Weights of a small mixture-of-experts language model, trained from scratch on English Wikipedia.
Size: width 128, vocabulary 10764, 19.8M parameters.
Training: a variant of SOAP for the experts, 776M tokens, 5923 steps.
Below are experts of layer 11 (counted from 0) of a mixture-of-experts language model. Rows are named up (a neuron's input weights, with its number), down (a neuron's output weights, with its number) and show model dimensions 0-127. Each number is 500 + 40 x the weight over its row's rms, rounded and kept within 0 to 999. Numbers have three digits each.
Before each expert's rows: a language model's description of what the expert responds to. This comes from a sample of Wikipedia text that the model never trained on.

# expert 21
It responds to: Middle pieces of words split after a short opening piece like sh, h, par or m, such as ad in shadows, emb in membranes.
up0:559576488589522577503487458517533514491504536406526481457482537463460459503507491421462475444482524499554470579487558478541478498464439498573505555584433495550486538512445471509534574451497522520503493499510572527540517477429481490531525493477532494491527479512492581537522452573493494556570501463562512538463465521553482486454482491507543514427523529499572489481533551511577459505455
down0:473439481519506520563546504490548549386488505460463461474475510463444559467518586460510482509506528544481482520507463494578461531475513465586537457519538547561517484468562491528530459530453536517484441540532476518527510473517505508497545433533480444509499502554526571507451531495458600544564482388518497444522498500502531482511467531553501564467515534566468557538515522500558411510475
up1:452475510484540591485535442518486527494525529438584553529548454493486559436511459470565516433498491501526520531461547539514480561522421518524543564443518533571518495532549555479495548466497476529541589525516511519422504501490465478466546586500503511622502517445485481559457456507467464475546529494514487473500494484465481491458420510546514444505437467549495510471477501570561467521520
down1:522472478566530493473449399619536460479470520487546517585518500539475505545492447607433570491588425485482519471452471460525466520542447493494535503529472491487462457531483491533465456531493485468488498446484585497502480506554437539463532556541473496527515564516550499553521561474432514542447502539568487475504470536501515469480541553533502520537534504420553530462466472485479513499517
up2:409523542494461531439547526480477506534493492524538536522449490493513516526470483526460532471547532440448520521435570504543484542477531495536526585478460461526372520530487504530434520545542602481492527523458495454571545506484490503533511488506485502507557548498497542583461561432419430478567484452481479469487520530511424482534449522456517494459468494579573480511536492531510488447494
down2:517510565512435450465498456473594450504539536478522491572541540481563491458533457487568442510502500535501556497530491549525487494480482515461539545395499485504454455466505462510500452417486441516462506502625487544537533467488456494589496533542461493435435521444537496471548482493465510524496465502546522502569550503512490475508452541507441518495540491461549379486503433510517537500496
up3:497551479443471506498525510498506519482519561540549587530493437507607433482513533522531511502471472476562520488539465521509517549460505545492466555530558462610539513460496539532473510490502502542468469518483448552491475514557563482556548413511536494568494449402511529461486555495468520487440492545525472533418580442479536529431529422535502522590500504507484505522513519504458463467499
down3:467498449529527491461515508515520501471482489543502513513467478508490463506515472435483468449510510499500498460512465467466538492444531505487391467537531493537535488462486589558511533479470521532630512468503457542453458483454527479599508509560474500522474505333459485537530510501566505558480500508487454516451494482561458514544466563432536512432529560512457579546469499542478487455533
up4:484529482535460515504460473505450443473464493527480481528516485431520419555576429487414486544440446505458555480579450457447547548427549441437490581466455408558521505506485545483478533528531519534520421585509516505448519469550551499541509503501469494560469460535498482464588545485550488503520500512505461474448446465472460440500489474531492482499478515459499481478524518509505422499459
down4:479505465511460584519495481507479493500467520518547529494537484511489481520539439487451527498484540489475462526451528543464571510403514552495576483469539550481528501480497511455536464508593504469476511468445583530509497567533537489499553518531514548496419469383493434503487475466445536506524429415498552426541461509496460433463573493538506552485489509572451490496538502483516393502493
up5:479517475420430479492551493408486540441537528498500505472535534473449526438518529481438474453516428575560506500489582464480427546481569520513422501517527570501467499505497534490474519552475531483572479554442470519522484520501556447468478482485550503556530532485526511557588500435488469553464599489485459547461500480460453490495515490570486598534494503521535468463559482518529498497471
down5:536570483493555560442532538467469506497516496494523490496540507489485538513509472556491500500533521448485506564526454546486521514487476453502532473454443487446501535527495508557483560499425464571521460432524557512495482492441522481496496520502466480457526491581504486551502477548530537493479531577536539444470536469406592382472542494532552434467564533453429615464497532485553529528510
up6:513465497557493497518535447524469566501463426552542535486500525507521487470462475563487474575499517429528493453466489469497475557523527501537459502461548555470548589548555552518531516452566498504445494380462471488532433552518574457500519549523468475448488517496446499527515458468441435472518512552463407557490490516428531449501478499469506540508479440429533446493549467487457485453526
down6:539485541537467445534466620510473553499446475434454497512522527527520523497542508524492481452489485560488517508473479463513483481498476524422482612508512501487498513450449444513516474491462529528514438549511540425533508531459564534476547434525507525471515475422516546516500493505477569470569505457488463562470542549459498607448531498535465524450470468501468407516475432550504476540413
up7:480474502543551529490498474475503579538487520524469499458490523438480528438512523480508585541470481485548453495540560493458520472446507513461550534510508508525488428428548539531533559444429559460556562558489579496465522504487448473495506531434561529525511506540438559499527512551427497500503465452527447436440458525482451509499476437493533445485408533565475404482473498529434496503480
down7:487475487486473566537480407530456458490530465479563458462507560531524422565551557583538503493503481474554555492447484459504473448511441553518543434533463526535502587510569581484607481461544482504515495502489536495420486538523542507525472493472486504411518529466500430482476470425455453486514535448528507502455493480512478531470506515545429442514518545441506501471471528485474520534560
up8:491504482529456519515481475487520501522471426551444501474446542448608491434430555496535512539494464442512505516530554509518573512473500492507474498479452499546495557531470531541517534516510518465551439440458592538445476479475487511585505484503458452508528533494424476546569548538558576536502443504495522571567543497549492444427494513430468506510501545524527466506444411539459489533496
down8:476554493464609496560525425493512518527513547514467564537463451498398513473507402512495504488503514405493503519561513442471558440552532465447599488545493458479455488519513512571471471461507515493523485527504463508494506471448518465490519456423486456508479495440500465506552476501521526446546460540558533469583421485517484505525536459517524470571514547495475486508489450553409523472491
up9:458415478438534540499538464513468508504536508475517512454451474482530536383510526481538514505501519528476465536511549490596427514484501548511500515511389466539557550531530516548425542500498500511507504450517527510520451527494476532528500493487474466555440562530422522472471475544513473510505526459451519491519548445528484522452532447497518608467532505474540557437547532582583551524439
down9:422467431480540520415441509531537583465496527481486500516487473459446514458501512505496478522513482477521514609555545524461445492462481533486503537566500480385511503522492520456427535507563504477526508535547469498565551512618518463521495511470563486573571451556461516445483501467498509444551455481464533424483515490509429543460479503411479482510484494543458508461500526520494502509546
up10:502491506431449448533470461532406530497501524523517449471474513473574472496546492449530446459448539525512503520478528545508542496539528412478526535458463548562509508549519525544572511513461541533501528494534505532525531481445563425410499489461500552573476510490507531478465540470524455542479435486529483570485505489551472543468522437505491541425461545511609505455578572493506428506513
down10:499517539400516451510457488478522465445473435427529470479424556548473532511422524449497528467538504530555532519502483472469473500525447394558439448469459461491471495447558500437556562470518464557521461532447500468548455491488523491450535517522481533493469486513597479517473537476451483527510526531467520460496561583430529477487484525483522474545462447479534571514483541437527461556500
up11:538467426449536553446509411549470485590493488570475522527466512459522473474474521504516498549543534498536447510545571453472451514465606503523468549460497531525509546455471485530530514449426456551494492550463520470571464459479532479509494498459541578515547492477547422552509545482483440480558554450492456516476440526461490491472511510517465488430495459507561500437528567465576480491515
down11:564488517492534429509507482495571510534454544504562466452552482516432499547514443487497521450506561469455525461502513490523578483524487480578516526524430507462483509435483501442520518571451450469458567510500482490515527486459526535529499436522490531480391554520446434541568454595472492513510467523491513548483577581534473523528470518521445501503534460583506602507511548477479506496473
up12:515516506515460521527486534542435443561559455479454540479453516454541496442470561461515489471481479458472489484469521545513495562499493505499561501433565524489486550515453400467461436496427503603507487491497522438502515580560477475522515485475428483553477506486525483501453525510449467498416530493428479465530458489463483521499508410489553536563428453457551577479580512525484462506512
down12:506535474478495529526549476553465505481572508444445404456439456502570496444479538547520404519501491466487492506526417497424482506556527556498535556463497522517486600469527480471527471501407532560507457480519465477484536491495538523479503551486495509540481514458553477490478455521481497482520563480504532489541466466537481565588484502445521482484490531532555520624475449583518433504491
up13:480491485543491517462550446498463529531529440605554477533521488567562483493476455542510491537446443450459505612439506512533519434522540513498552520525504500489517459542521529636543523503516484504516487491449467506467460447502532501502470507508532522547506501508554462594538456491466444488455498394481470500453474524585520457585487538502523453530507520500526453426532496456465482474466
down13:552472458503515476452570490503557567517569464548448487530541512483424544514505486454510513418507505511513459508481449581525500521541537562466447548556481524452503537514513482536517564586502504479535485563493426460459492465567474518492501501493531501497543444532523541526480406503442543485491450522532447502416437506517525459497496548556538447565468526474516478479486454452386445501508
up14:539584458495558535525395489455464511501507441531521493519444489442561475422477527487487493570452524516527478493414467506498534458550517531510514547520462518509470550467493442520463428516508590533541516521449484469577517467445485418528560455454443466509514434466478562514449433484557454515513531518481521501476502486439484516538462483515515461522479578492579493464538528443520530465452
down14:484498544498501528469516485457491543451546500482516532510498543565482514476528549505489557485449474519535451496513504559484414475453531547467469530487466512576445478483479559498561407516421461544524572465485460515467525495528493532484445515498447456509531546466451477487469471469572498507481605419506491446532529491445492506475553474492542345511523539540499475512568553432449497510512
up15:451510483539468507556563412501433487450491558501446516539516439437485525447447485440555596455476548532463487444479490473468513554471537532478537626504501496500523509427505479553517509413476512502437534464482487538503521550460460519471504471438547510586493541430501511523494526452491426491416470513498536522522428526451495539465559517514461487505487477516467487477522556550485482493533
down15:531499576484510550528543518535442521496451519442464522547468479485532487494560497530494415474504484429460576462478492478490517530512535538444512485485489490472500474476568500421515593476530498474466534539519534526486469587453454519515441512459509460533542472544524485586516489538507530533451397487474497537445434449447497539431556485422486506447507532445461576521488452508546568486454
up16:473459504479489498558455473529467547456576476466497495521505470537488499476525528486520455511517490461563512491546445505471494499474468451492439463507565548526449467467535464569536528467472539522446551504451482491504486478528497470476411459462525556498412511481499464577549485471447443481574492489506542493482536557471498514514434460537510371501504463473565390416552544499514482552570
down16:481454518542520509475470517524512537536443496562503463539515487538458448445488524486517512511481439485526556502491568508539419487462505524516503479448498486553488535582501514518459502422487452489410459482447489528522503468489505409446458484563431544504542496408589467515542444517514504440534519485483481543527491461478486441408475498529550540497560510517462529520420500554593568494445

# expert 7
It responds to: Second or third word piece early in a word, often after one capital letter, such as comp(romise), Mar(acle), Lor(rie).
up0:509518499554489487552507531514491473476533425524470525526498491470571484585496487524478507491545554447450456527510482512572440479501519438466563507553471437490503548548567464578519544501545524517515465493549482458478532545502481559475501443373500565497515537542496525491542442432421547481579492419484451522470464522432519439538539509517468540479463548517420528491516493509532543464513
down0:477492423463484549450518491456577493544439530518544477488582535507469521463451606479552477451531484494520477540579552531530435466460503456505472563464513487615503436495549450478455520540428529504458465488461522471547454451521514498572456468507516418492455483497449541472535516500499478537449542534530527528484469491462514487492493466451513477527552538475485528557519428554453441469530
up1:472567530517524447499454496357477494542519556481461512561497513514530506571490489511481563507506457527451482520484524516444570465463567519537518494516546423534520437551547462522447518458515485528476523399438536457458495387405471521477483485457497480480507473474488462546515565510573565488482541431472545544460542522442498498511469453501503498524485451496524478500521514473471454506543
down1:523417458520538554542475450558504488428513524449501480536556466516523512527557483439528483562453560498501423462423496510567451531511490501447516498530459491499492560509464445482488466534568475502493444431424494454502502436556520522516487494462437414532550522445517580426530499426500513479521524459524549537461484513445527561495516499403495503501501492505491520478532564556472444539526
up2:492537519494464529524573480513539473524542436580581487541483421510513558495487496573514520464470499472448476519523501501520548574505514473452506472563470401485468455530435414452508560541508550474492460482474533478499475439475548472519556438497559478519539555605511475561481489464472464440453442430495571532490479484497473528501503489523480502496457468476574492465460421487536512452484
down2:529532413516522482504458528460470482494523554483548473466503443480511518434544575449475502443422473470477544468426480482512570509461512498457529489494467456508504491502503398469536521603515547523528526528543436492560574561487535518520537440538480447462470521485519525486491565542446519481519496532495531514455567525577574515488460417561548489490521462500460512508559490517464429569516
up3:445469495532539520484496561544490511527533465475495482494439537540495600511521424586600422469504515537507459504517531551521437465467469494460480538486501509546562483529499491497477541568559472514561491453494473469503457520463453488523510501532528552557456588532551555449442516491476433420431402454477515531430510483501495468456508506459503530485486473520500449501522432475453560467531
down3:535510423404475516498445496513499481497416466484557589469493501518475476462471468448487468505454483533527506404604537569532511543489445498543516524437488479531523493493527530468481578447472457490456534510513542498453497499550562477490488477514550520496494461459546475417458514468520463506421462516588506504529476526506594481444552540488420517444454494492484485511526573455535521490537
up4:474493489476530515489445508457522500614423484449460521569476532503442531488452541474528456492417552429509462532477458488447498526491497503479533518580491514500554499470500424506527452516480509435593480526500492598447483521525532464587513485516529514464533416478514505509530506576522545551534453524492506467567463492508559435503465501458502522489480498524495520424495488466628489486479
down4:494498493498490551525554487504511497504558443454516505536468414514464528462529511495388482512521479571489490531410505492484547482572507487517471560560543520412463446562550527524518484418544517467504519539482484500529554497495522525435496541529537473470437546526492438540568425550477478492467469563493522476513446473472545445524504521500478462533590486493527524482488575440583544532565
up5:540452533441502517475616475567481471533537449545443484504478554490464488498450493503530470552518496496472395464498520521485471512513501408517498428477538488512499468458516461404587545486576583454572534450440489472483466539525446469493461550511493495509535454552473520519522505517480517548549460550470510557544438430489510531470487449521449572479526485463493516473527525512550461549521
down5:476429449481506482458479547500565435555538469477562505489500509433532574511533463480493488464427403462502523497524501470550516451473537559487513435461512483562546470552460425482486530456461505526481485431495461445534525517510381415505514519559495491527495510457456548528581549588529503513504521426488488503571516555572538530552460478504477513495525488512476521491455490507517499567505
up6:535525469474486465495436487451417501501524560591500462491444474590473495514478492560480478542498503547479490538442476435426515480443528465503550538530445511509592550371505458436508509554495560487505441513483455437485504462401528435509481477517507441559498492523477515523501517483440487527493458501476505500527506510473534445542533506478491475445588482498557491473483551495470582527480
down6:505523532480506511409479498528465465450531525579453487542529501496458564559497512499494541557449489449500456486563428525442458516528544477488556540510437500479468440489520552482526466483495567544474515473482509447546505517426517479543513523505495509500506436569529509551466456519487537535534482533556400541483509390601526529533515414462449499567512558518540457523504517536548476455532
up7:511581516525545496514497505420547523551550526467509515540470531460518536488533520616465492514474453543471488488480489530490444522447500549467521482610472518519548583510468436499464456505498503451460480442473503500506408428516428486523559451538418469493520482515467570447502485545479460515452525525442493511490439460471514482516507511540469589538460476491508466465569518538539424449535
down7:518499437485486406480491547521503436441500496575522491478493403513483509505526585519554490501546569521524455495505447537579480495478501448534513506532596518516508480499509497465575578472451501527521404479507546513517500444457500451480479506502439494538413502403517498514499507558502599526431443449474518471542557492531508499502538505489567482535508523519517459480460521565527559472489
up8:487585493469483470484519490427556489516508464519463484515571552496520426518509571563468460507524532437417443506508489456464555508476488505548496519500545484487454540484459449508563480403548510475526439484412476491493511486469456454499519518496547521535502532516493440556415533517498504521424445502498575482492493538438535452482497518411506541510487425457523463516507406555442545483459
down8:509633482525492571456502509460499456536496430459460504509499559552535517503519551545519472465519512464548500571490477450473472500439521519453478463556478489482561595528534530549455445559484504511519501467509549601486434501518491505505480526519458555478499548497548509482535527546484467547513497444527485479483489488544516524531521558489464485536540454546426416464496451456430427491406
up9:468521532555505495483512512503458535503482504552479489539416559514548469471451494516533481539519523524464509510477476616418570463510572535541502504472455474543559421530475420521504462433479543504548528430466526537456456491522465548546565480508511610511545451569481449404490470533529505483433480467486444489449548547449463500461523478502537544519546541507497511482486523483482559529521
down9:556499446519533514442483525464498568514527555504521526428519505497566454522453463467536513494515482429469493519558502465459521478520498512480482525529466476577517477461507497576471468479465490537488475511469465507433485543560500559459530454455535505469482433418459497439387527421569535493537564532499478544553468516479505541445497468512516527455458492566535400468459473479405463490447
up10:503566465478401507517526462503539518476508513564462502492489572549550505540464562486517501532497512466489496514529513448538549424473456530448475509514490491458419496448562455483490530550525500469522512513566510526404506471513525529484447512477488545458551533481560472526527504510497512578418502406481519459544446457455439563565473503550441520547535477476457445528542519538543576479578
down10:497492540500550542478555577482515556598531521469461456483497511531457557505470547481471492449497504426575488554560452553507511461540475517585474464494425502521476580482526466502432489538497468511489509558570528540546498511533522556464534506500455517390513579481553560441494514464501481523493463525482550424454489525469499499470510589563501485524541447523495492537453474545510515559473
up11:526489473468497530534541504493521539529570482565514533486498500476469542494530501454471434471497511530479479448449529492567522546476462479434522457483490566515560475492569494507543543561571543400494544530509462533440481515541525454487402580494462472596521545504537527567517473485440502552518450499484495529482479502505488466444484499512497498405510456467545518455484443487494636450476
down11:413513526520531492402489491551530525492516516453550525475414527528481531537439534451465455529395472489555582528522547549425460527519508478537457547438480448462540489487494550566503433554476447495575523514513512487544417526479562501444515521503522467485525488478470508522454461522511498538528513557497548515521514465489494598447494513458484482517412505573533510522510419516465515485499
up12:501533467512581494476554483490547567467490540534511534522494572472622479597545516523545522501558532495447447450507544482560475512451507554531507524463438504550468470513480414525485540477499522485497477348461496500548488521515431546501493517496499441619439517466508555489534469535453490470510452504499535517468474471508433470497550460523519461505521458527489466508546538497523523487500
down12:463508618537522445514543538502540553401520526609459497479497481539477507525454471536424530507493489487487495414515522443527508507552444552487500543495499576495427519487539506543498487490584500530517542455505539603539552541441421489540534519512464564491484528474574531425477500449484481437557497488515513548483498485550481511530485517502440552493507512505515457453514448515504562492508
up13:497528428537538486507484501406542557526550439534476572469573543500504465426495470517434548484461439486499472511492549504491472521571505513459540603623471469532569528443473504517491462480548525544518499463490477483399489450480444457516528507479499491472447514519462463500516489534521456584513526525494509563513454406519553465486480480492477491525519475467531506483514407527512560480471
down13:535473376543476506526525519522527537464591516461518465465536516505478581562547423498532522495498533554482501478441487540487542500516460475484532524546508509435575556455537453462525582523540511534454523416484485468496536450503520497452485482588483437455490503600465537441456490459530500497551464541469533541538492488448429512556487496556541523542531500505479518475522585486487508537469
up14:478497530451440393480499553492479526546514504538484556528472529542445531468449463523545458493436567450405493485530477529464442483448510443502493554524448502462548493479473459495599500522445515424498481496518503525503531522505489466532460520505572445455472512474473521480433462510427456496482462424511499516484521476540518455550491448531503412429495502537558437490425458464470517422497
down14:519486525463528468463493572524513495490487484463584498454488561412477465555436535588458434585546534526460501506447494574550499549504491418545478480472542432482493530460562498521521522451503438444480528450500435569511493487466498509533551541481487451443471426535556482499529472512473478443578517548442469503530478559551444452421471489492513494490512496545510487544534521477522488495544
up15:513523507485470425472601509452493494602452445498537462518488496493394518462504504550480456509469469506455451509519507467473524501457469515442479488548510533549514533488420579513503599533499435505489446525538536567519530553475451448491504465555537486600509594472493483560514485563455500505461518536551498490503475503454544493553536512517467520527461497481445472445474409525520506473455
down15:572489493462530523493479529487441532514521580517490522485444554454489564516587459526503560499502499489463498508599454516587447528496504490513485430483497501561430430500515509517528503461593506487537500498481481529499554532540488476501499461499450519490583534608514467499532494402533512497509519503503487405455502546500496511463455490501482461522429473470530507444475447390557440469487
up16:567498541486495556485511497394482493571492484552542538460494527473502515495493503507548501591491497537538534500509512537552466493402446466395533494534440528560541446518473460440505517505534563456453511474519498543447467499545514502434477475495578459475489488456498435530499568546408500426493490452492506560499575482501488448531474523533445504470473446433507483497481470485438444507548
down16:527439507463548539469444530550481509534479526431442494492459504512489500485514412525477502496573512510540525452591485484463540466505602462480507523560525508552507483458451513512512543465437576490473494528487525480481473544540473506530528481571559528445493478440494492432530483532513462439494461442500455543566515491531477520569495506526483554416554528514451544522490409580466457537418

# expert 46
It responds to: Inner consonant-heavy pieces of Germanic and other surnames, such as ck in Häcken, ff in Pfefferle, Berg, Lind, Hart.
up0:546537491468537486516550501508470497473493491490518477566467476529463505517443507519501424506571499509557446576599505505546536501465411528469408528458519477515520423463468504475582534536538522498470464483504509462426508470530461499508551499513459512566503490500584499500454505567380528492497533528443545518521436464469498530477593483495471428519463446520529537448517503443557534514460
down0:522478497492533569549503479464516456559521541486507564481471485579551546438559506464454512541520511472473466453494572603601523488506458417499524495479505525594456498511505422542467574513505515516476535532509472513434505467550481536497498464488468491506442496484552457605573502543503527474446544470503494498527509452512535531464537372517460547463510545522486510487511481464512445496525
up1:514527463420519569562459429528510493481495571493451461625498502528499489499489465469523563514540514484531488517532470510477473497449464528549497534444532522526469609476492488521457531461494530543509485480509544597439472485493596554479514512512504505581511550486490456521489450448543501440544529515595533507531527531516501501468542426479447536555481524533503493470599530549514472551476
down1:544408459511475453521518567522551584566511411483547509472492440462563480509539502445514490522490533484464567507472445535455437504531499503490503497467458543459498507483462444490518453493496573468454472487486470495495556485532456486518518495519460467410472541595504551534512510600538484498535516567479535508522576521504506565452578503498450522558450576474536506501427444508462483490514
up2:556512500494470493512523485446456489463580511508554504513523475426576496521435495526534508541499490522529509494551514452479439463393486479535509456568425457522539573508518490510462477467478502511513490445481559535417438486455445486491562475493470498582547450504448525417551566450552492494545525436578461566475495525457528506537543548476470478450529506473538481528515486594510522522479
down2:500495535565476483550490556465479480521487469422474528465525485439585420528449489466456432511518503457491516476487537524476487462471479458477523502560494485474477447453500487437499405487542475517523526466476479514549483528526512510568421466494490472519451519440497557512599553493508530565582531532489522448489526583538530487549528531481523528438478483563493540456487569402498449551566
up3:479532501488521531495480418515465468496514510429527497518531586460525508496426520495500536515514532473512586526642502497498564510543435443453471499485532518555546489563484436491488503489486564492466494452476494555470531532531591500425490573539438523471533488479496488479469472530603479495566449521489535502522555484440505528505449494539415470455474513523513513479557435506462538553534
down3:520456489477445485529471540472556445484465556492459487528447525518514498523484476514496666510499496551518495465507572462496506549447575541555492529482510462515481479505627504507495536526504459562497562545512529485528440485504460517522613511466462506516596502494515498502517529491478487474462530508486466491520505531495392553454494390483553473472537485478465525519461554489444487532510
up4:511599499464590550451473476502461530459544557507527541591496465481490511521438490542475559530543489555508518432564471470409445487493470498499441537484488523531556485484475456559535525576504503472461499427472534432505459486470469525539467488456495538549544442470494527496449502571441396518550478520471498555518502501562420458500503528504497422521543525467504486527547487528500526545514
down4:540538526495541522535538438548451504488510404621459600488553487504432533522427465507450448445473492506530464528446531504482542458483422470499488526490500558550507453454475513568450452449503462465418475480512531500510537508486493499542492483444459557528457468541514515487469461464501503511473502547536535490485525526572533481485448470484421512566539440499556451497534471544511468574454
up5:508542423432458502507560421476501458480479520583517505471482483474488555516546530447502601476508477618479473528492462366505463455472517481426474464512531490569539485523500448558466496473516553473529471453481421506484477514532533452404446527492502526578551450487507468508499527464499464574546476461504524504535469514482499536453474498499473511458510499432534476486560473490515555498504
down5:473552526556524449468601479540513541493518544513461490482498548486518550488440498486493471455423505487518515472533533519486530518504445503476463477540396448529572464457535528494483493501423469472472465571526430520481519479515408560439485525549445474502430503458496450468571481539536448467575491445453475555500486527504516452568472525496460554428532550461497529499539462572524549523477
up6:498524463528533498479514546437555555446495465492540450561474471475542530439595476570534549486541565483531519514518501514511494543488470490529510527520490395477488556495468431485494498460428528435468492467545464501513494442449571394472535503472506582561507545502506483550521535510531566528511467529509512491481426480518497493481461517554531508602460487534460445495566450484557548488444
down6:472515569509498437541522452433571413465539478461398571492538491476499500452519542495494480507543548522467447525475534516546463490514525478529542532540537495451452485527553615500449445519533479504437587467461539530532505525500552512585504506476447500472481508562550534565484523460499512503509560466501514494467493516506502549523561467488493443566571472555541470509494457543492403510494
up7:449502539489484510498539518541523528575498469516527520482502498435495509483438572508447574535502521544446423525543504481495500467441521521499476520520511521513466518528490426460536485525439502509503527449399567555497423423500442535518513494528535493544538533633523497446556538488509541590562474549545487546443453505472503516464519552517505514518447488442466471509567522450559490517440
down7:514480546510577446530479542534484532443476492433540530508491486518454588538527453560506487547497500476520540539522504494472537529561524562476510482531468478493562517559459586546480477521503489490469450473546491496538535569465523454460490523534532532467532543711526549516466510500503466499520546473554486525554456481557510484491497493457526488498469514509440551577519532481524550550501
up8:475485536526481457493492506541490554449486487556418541549514471475523508377557419510474512516516504490510506566490553451525471526512455526489554487501497476473489475556479453554533428529508490429485464484475543477488463518497547457545509551484480497429450552437521527538444497509451548489513483538523538508500377492502401447483508525448500593592422498453510529453504477539505468489519
down8:449495463518550502479498465567481496531490535442483484480442472537521539543558519440540505453518445434501567486494487439490462596411470501414546459511484514445495469404545538455490543487473529491518531538501512502422482601497518464527456499492446531502462534471525499523506483520556518542554425548504512482535456475537429484542509510513422505532480541565526462485510482489615525458482
up9:546515538494498429520493537415445557475504526476605493451464530537500570517524475577441469543568510542485490531521477510508505529515458556456519497541507537515526519447540563543508543486473500480509523516514537487412465453420517510502514519454525562503463481567498500398427553561515558540485547471505528525490516460428508484546468504483541534530483516417469563487501575467420521490534
down9:567530458494539518453524473512521465543519455531458550558490466453477523505506504511579482487484511444472498432556429501504465487490541510559543402540538475543514532494480493485494470499544576523419491465465544521508430473471574553465446470508443471421525531465522505546462422506563493477394516517541526465422574525543538559465486502481447511429543523466554522480491451481468502496498
up10:464567515470497508492530455473386498480464557471479532480410465483458576465477492521472446498534523451539510484463443491479455509539553525462478467489392542465460495542487483527540427532479548447521500489467465443538549510512528517503468544484560536551503489535466442518534512545468435519434491461463527477487406527451493469553509525435467526508473482470433501400439499507506456576513
down10:503496512432432461441476526428482556506481494482549444504508480471452611457456421570518513529499556483505537503494482471552469510489518489514512507488494546472535518430454517493521624449504527488486533452558447589535585438487493478530498505475474446477518539476510535465537475522470535564486567490495471457565541521521493441552475499525485481539487508559442543530577540553535547539534
up11:505521555499445472492540491462473543461454579496506435501525526517432494535498496486499437495530465481524528504489553569533444498515319494490525481481511532507470518515477508501488539466448483448562501489422540535474611510508610499475473497504479531488525533500490549530541470492495493538521527510453507569486481513542512430537454532463581593533523545549454540454529465493458516487521
down11:480497501525502489522496469495581510531489574509511539588459570531543499447472504494488543456538498510441506560538458492538570428561509562453482530447482459473471472493452488453461453523490493503564499510486575540547523519499488525545539574486534542516446472488547511550488453511516511579527483450538533483515517402452516547510433479429530431446587536473532556505443491558549550478517
up12:541549506468504493479540457474506533443542558485548507491446509460514488553547514566442497507548490521453469513537504502464468464500471512487486502538471500537455479493479453442459588435404477485444523482523571483539513544540561521495460494465541491533444460519412486558458437479446489459452484550554540526434533548568473428486496435499559500550488484494473453433578573539443498469514
down12:489577465508471499506526489529511487476514509494493493497454520493554483485426483455466628533485460452487449513523441544497550551488469478529580452534547555507515519572529521425425458450482508498519465460526466411511512530495480482532467482511519524508391522468478512496581498454503443515437569419531451548525564465542470503528515543465512524508499550516470488546513555427576452512475
up13:455512503543509454445539445517484494505518480475536533581534514421522540445453527544495494489471495436493517474499492553538594553538508453447516529436470524526507473505538466487567464486484468490568570451437533508512427516474507555462544541487492489497461483550389517437562483544471512516516418490541484473524419473524526474589456501534540486494448563480483520479491482475468496574415
down13:483512434496495462499530525544478576465489417529537479485498499481436567555460463526480538469530570489462498471469474498447580517520553464447459528482497558453525516477493449508503536492538497527409518502446509459484504579456517447459453499506450395608543500548561477430446510429587504518555544516520560466516474491487559490481441511461479489463541481548532498547521492484455480502490
up14:505484467480485489494458588565465502469487567484562563569460481520475471517473461524479409503526458532529463504446528522435561516496515560466542527461439479499503467514516520478475448518516499466525513481514577490441532519536563483484458448482490486525537478475491458583444445521526423446484475487449477431520545459547448485526592478476501476590538470472439550508512563535533465478594
down14:480524501496517451484479520509509547549488490533456504457463530535437488514484491513486482456504505414533444593509513481552540566495532509543511509482491547533499454539526472513442456377473524466538482461513466566464513532483575460446526535521482477539546529434474523490466413503522612475444563535474499518488500505476485561460572505462566476485549506462503559416522433452543454554535
up15:538499560479556468494452508571512507496533551481493545508387482507514498453488526492396502506623487599555470474511502533509513455531428486461493463489474503501506564549502486459436502464470503502540477468514494504470492524500517476398504491474509513506461502624493591478500542548438531514558522462529479515452475472497458458481440544526519509505444503451503460468536446503465573506437
down15:464515453493454542497460451543518479548472431519578450497501543497430535508511557567554520513476449548472483471474527522591519526445485461476483484534569553493474472446516500521510558518523489501521522525385583474504454495529511492498485506443500389470515477671470478475464487443462496531512480472523510538496529533480437532519496530459488460506542529482541518511558506462530507504562
up16:483459535474506585499537494423536542528533458478568495469501504465565460461547490560488433501477568492524530452500478466500454512433498498488472492519476522519449513390469478465579563419466508481445542474468510566492515453563465500443576431499525456502529525562502534554482467505435498514512489508475519494467497519513436536430546427537553473527435551499503419479548530501452546503510
down16:475489531446535585511562481523483594449451489502467445523546461537559479424477449540469540537507534545470452537524484544483501457517497482453503465479488543494536533494490450512505541490488408563480483517498461526555454466491487480525570510532548468521543534573476519545557503500527575545499544492550504487535540566528483434492514539520464502575529456440503512596443507503425567472424